From a checkpoint of a small mixture-of-experts model trained on Wikipedia.
Size: width 128, vocabulary 4096.
Experts: 64 squared ReLU neurons an expert, 4 picks a token.
Training: a variant of SOAP for the experts, 685M tokens, 5223 steps.
Below are experts of layer 2 (counted from 0) of a mixture-of-experts language model. Rows are named router (the router's row for the expert), down (a neuron's output weights, with its number) and show model dimensions 0-127. Each number is 128 + 32 x the weight over its row's rms, rounded and kept within 0 to 255. Numbers have three digits each.
After each expert's rows: "raises" lists some tokens whose logits its average output raises strongly, later layers aside. This comes from a sample of Wikipedia text that the model never trained on.

# expert 178
router:142093141105126162177087171138184091097157125114127155147162112130139108116107119210108120103133106143131100129159158164153132060132163121126065107124080122167134119230107144153106161160130132158161122075101122125081121168066159136067091117090099102187138135110158108163079163124105137169089134088139106127155134096195149104098131107104179111144096123088175143099152162116173091090205
down0:144165056153143167070098133129167108148157183148157102105144076150088142151108126188100136120138104194172108163158095160183143104129089122126170134127166119115105129121095118136107128099136046083101096066104162153165128122119107151178116097148114122093142098108147076140144035164155145147114139131156152116102048131188146055150150133144135111129146186157054104102128140093091134139129
raises: "u", "ar", "a", "en", "i", "ens"

# expert 167
router:105129090098131069068125071197124106160151134109151131134110115139084162129146110114083148160173110174141068149133126178164099189174097122160116114161107136155132122112135159159129153149139100119079121178129134119137120142100150134062080127101101058093073088120127093104133088136095085081158171171110094150189192155146075186186142176133116128158104141102179108068139138109159160111111
down0:132111107080078106093104107134102115125101154176104053122112106095143085062077132148109107073215064128094134101094130133148131161156077170119107164128144143143139074092145040125123095184161191119137156091107147158128079097180177125162062131133105131153124097101107112128114138181103168134141105103131140104065160145170138127159129089162176187105109127130117093093125140140128169129141
raises: "s", "ing", ","

# expert 188
router:159110134090151073123101075116089124114136122190147153163120110087208118107146146137086099141152154150169091087081097115159139151147142115159167117138164100109152134135122103176186130091161108168115104162162114096053130147180157135132123138116206105148081176101143082110092105170129105166105133088076148130175198155129106180133118118077073109100127163132063081165132084146135086147152
down0:192097129056094144158130123157125149161073151161139131088136081050113082094184119139091117171129153151129099188123063152161148201138141151080117124136069129138129089131117095184159126129142143102189109149131103146112139179061117156143195110121133143093062143146136171131084119107151128126145130108148165157081093122128141136124082066140073129203132158112095101166124142136128105107167
raises: ".", "ed", "i", "ad", "l", "t"

# expert 199
router:160160102122094101157140171089091153113187142089093117160111082072128169078162167109214098124164111149106131069164106113143108139067134103139097100165162108119145073130107113175150107048185156136136136119123133152109132185145120110162110099120137149198108112097160123118068190096110210142165127141161169146143150149059110089116116093149128139135156176148126111127131119150134084069126
down0:097155100135128094100146147097136113131113162151099109115118157085059140168118143135103112145145100066107113123105168129164164090159144127143087192133172144102151067142134052031185075141108146100154132141115163029148126150153178144141144130148122137142184174112099145084129101152107138111128085137097136076131093105155135121107127047172078101178153126099184115153185101148121133129151
raises: "v", "g", "s", "m", "c", "."

# expert 138
router:129150112125133152151183147103094158107166146152128132106171146087149115136164114075119089121109155143177071186132132166171121168185176160113126145065153126150133087182129081100098159076101071157150168142085108144145157170069165122088075073095095151124127111198100079137144131106117132143138120126137170159082113141183097089110131136120187132141122139185136045121117168098151072157128
down0:096133132142142130109201120150141140154115134132088128137155127159127095131158145172122142081160186137054140158102177113059142129126117124128138084142098119093122108141131143174138144241125129123105129089134094157144087125157118193148173145142093121094185099149198130121119138094108128147122178133143076096087059167120095063125144126140083096176180122098096156154166175127119151039114
raises: "her", "ue", "ade", "hen", "hed", "he"

# expert 22
router:145115146112136080159138121107159103120146128133138101165135098164117150175140105114127131113119121105204108105090089100175118109130129135119141133146095131172122150107227112123155103154130163151109174176187189039137086153119132157163147133122132070106084109110108058131083131148084082127128058131161091099166190134153163141141101174054120146140115157104186104117114159124150080051129
down0:111089127132135080134112116139153108114157091150194177111186171115123140102083107086076140167119112143093092123104034109055118117078127135128063146147123132126149093105142136135079129161126120234092090039167160098066155137117194115108146098147137122140134111174110132114143158177149181079123132104102150111101102108141092117123150117121157148097116120172102074080111106094107106110132
raises: "en", "ed", "i", "\n", "e", "ing"

# expert 208
router:164178135085135094169104118133132161129113144073167099138121111103162080057125132138188175165186163111101126156120122157103166091096086091109105110164131155162143175119096143132115175124123108190100158131096153162128163119083150128122080073091137132139079144118110152139114076095120139102085136129158167038125171165157211110095144179090149124160141078140173095085077134167116102128093
down0:169142130109116125143149129115054152162182099146143155080198097183086157083103186111082187156133097138144160112153137129136152160104155130105111112128172132151083118134103179170145179170134199144141164137117121093147103173112099135122143133133170148125079093091085143110165118029185048093092105170117169097133111161115098121158106109146139126108160143137178092115126105109097110188111
raises: "23", "24", "0", "03", "09", "25"

# expert 154
router:127144138131089146130153090138167128119183114095119102094177076171168157119186165132159084142122157084123147107134137132143100091104147158144077103094083085154133099125087156138114116151080086109179103093123102170076099156103174124086107155117134122127126111094113100121159207145123079093225121166111104132103104105170150103172146131095179109148095207133095071102141183158186097140156
down0:116159112115159158156145149113096179119100123191088101153155157103128101145203103153161106140114114162168128109116106147116128098125163125159109104121107151173121130167140136106161124159107104134149147109147168119130116127205064150129131085188127139132130122069210113131168190133068077094125132146122165167063153205059104091095085143123145147104179139175122053168090104101167142115111
raises: ".", "ub", "en"

# expert 177
router:151127180127118153114163115118106118169104143148098131077152131104121080103141149086096128106129128174131119150172127090118197118100153150120174175147150083064109157112173113104165171084089142116101117130057174112047164086089061134181125145171183153172130137108103173108162144141121149163112089108152179111120117170131085117162063144135113153102105082170096160087117194121160080144114
down0:159167130133124097104079138088201140095093148122162191100116088203123152074121133105132143171148147085068131151139107116086140094082153109179090084154127102053135136113105109144084182147106110176079133144107148148064163159135199104173139079101158136103083134077106098169109114114111130186143116104129116121147144089157129118167130188146113082140107127190088155118118172165154099113143
raises: ".", " ", " of", "-", " to", ";"

# expert 201
router:135084180097138169113203150093090128140141127156105114131144114112104121119123137154100108195122139118128171147148121159155156169105074131142139157134189122107087100126128136119107141111116143098125140068088179162118132140110100145118176170130075108213102149098085185135156159128120125161127141118102092064118097073072111128132103091127118183162047034137144179108121123083128165077193
down0:138136145119118172146098133133142114069088175150162144155112086113100114192114161153113152125156084104154100147136094184095142089055118169102078141125096124123218079175097094083175113134138163127086116084095092079100142124096095135158153091157197141133167116089109085110139069147058086131096132113142139163072123091058149094155132164113074097121095115155117140126106086130121130146100
raises: " in", " to", " the"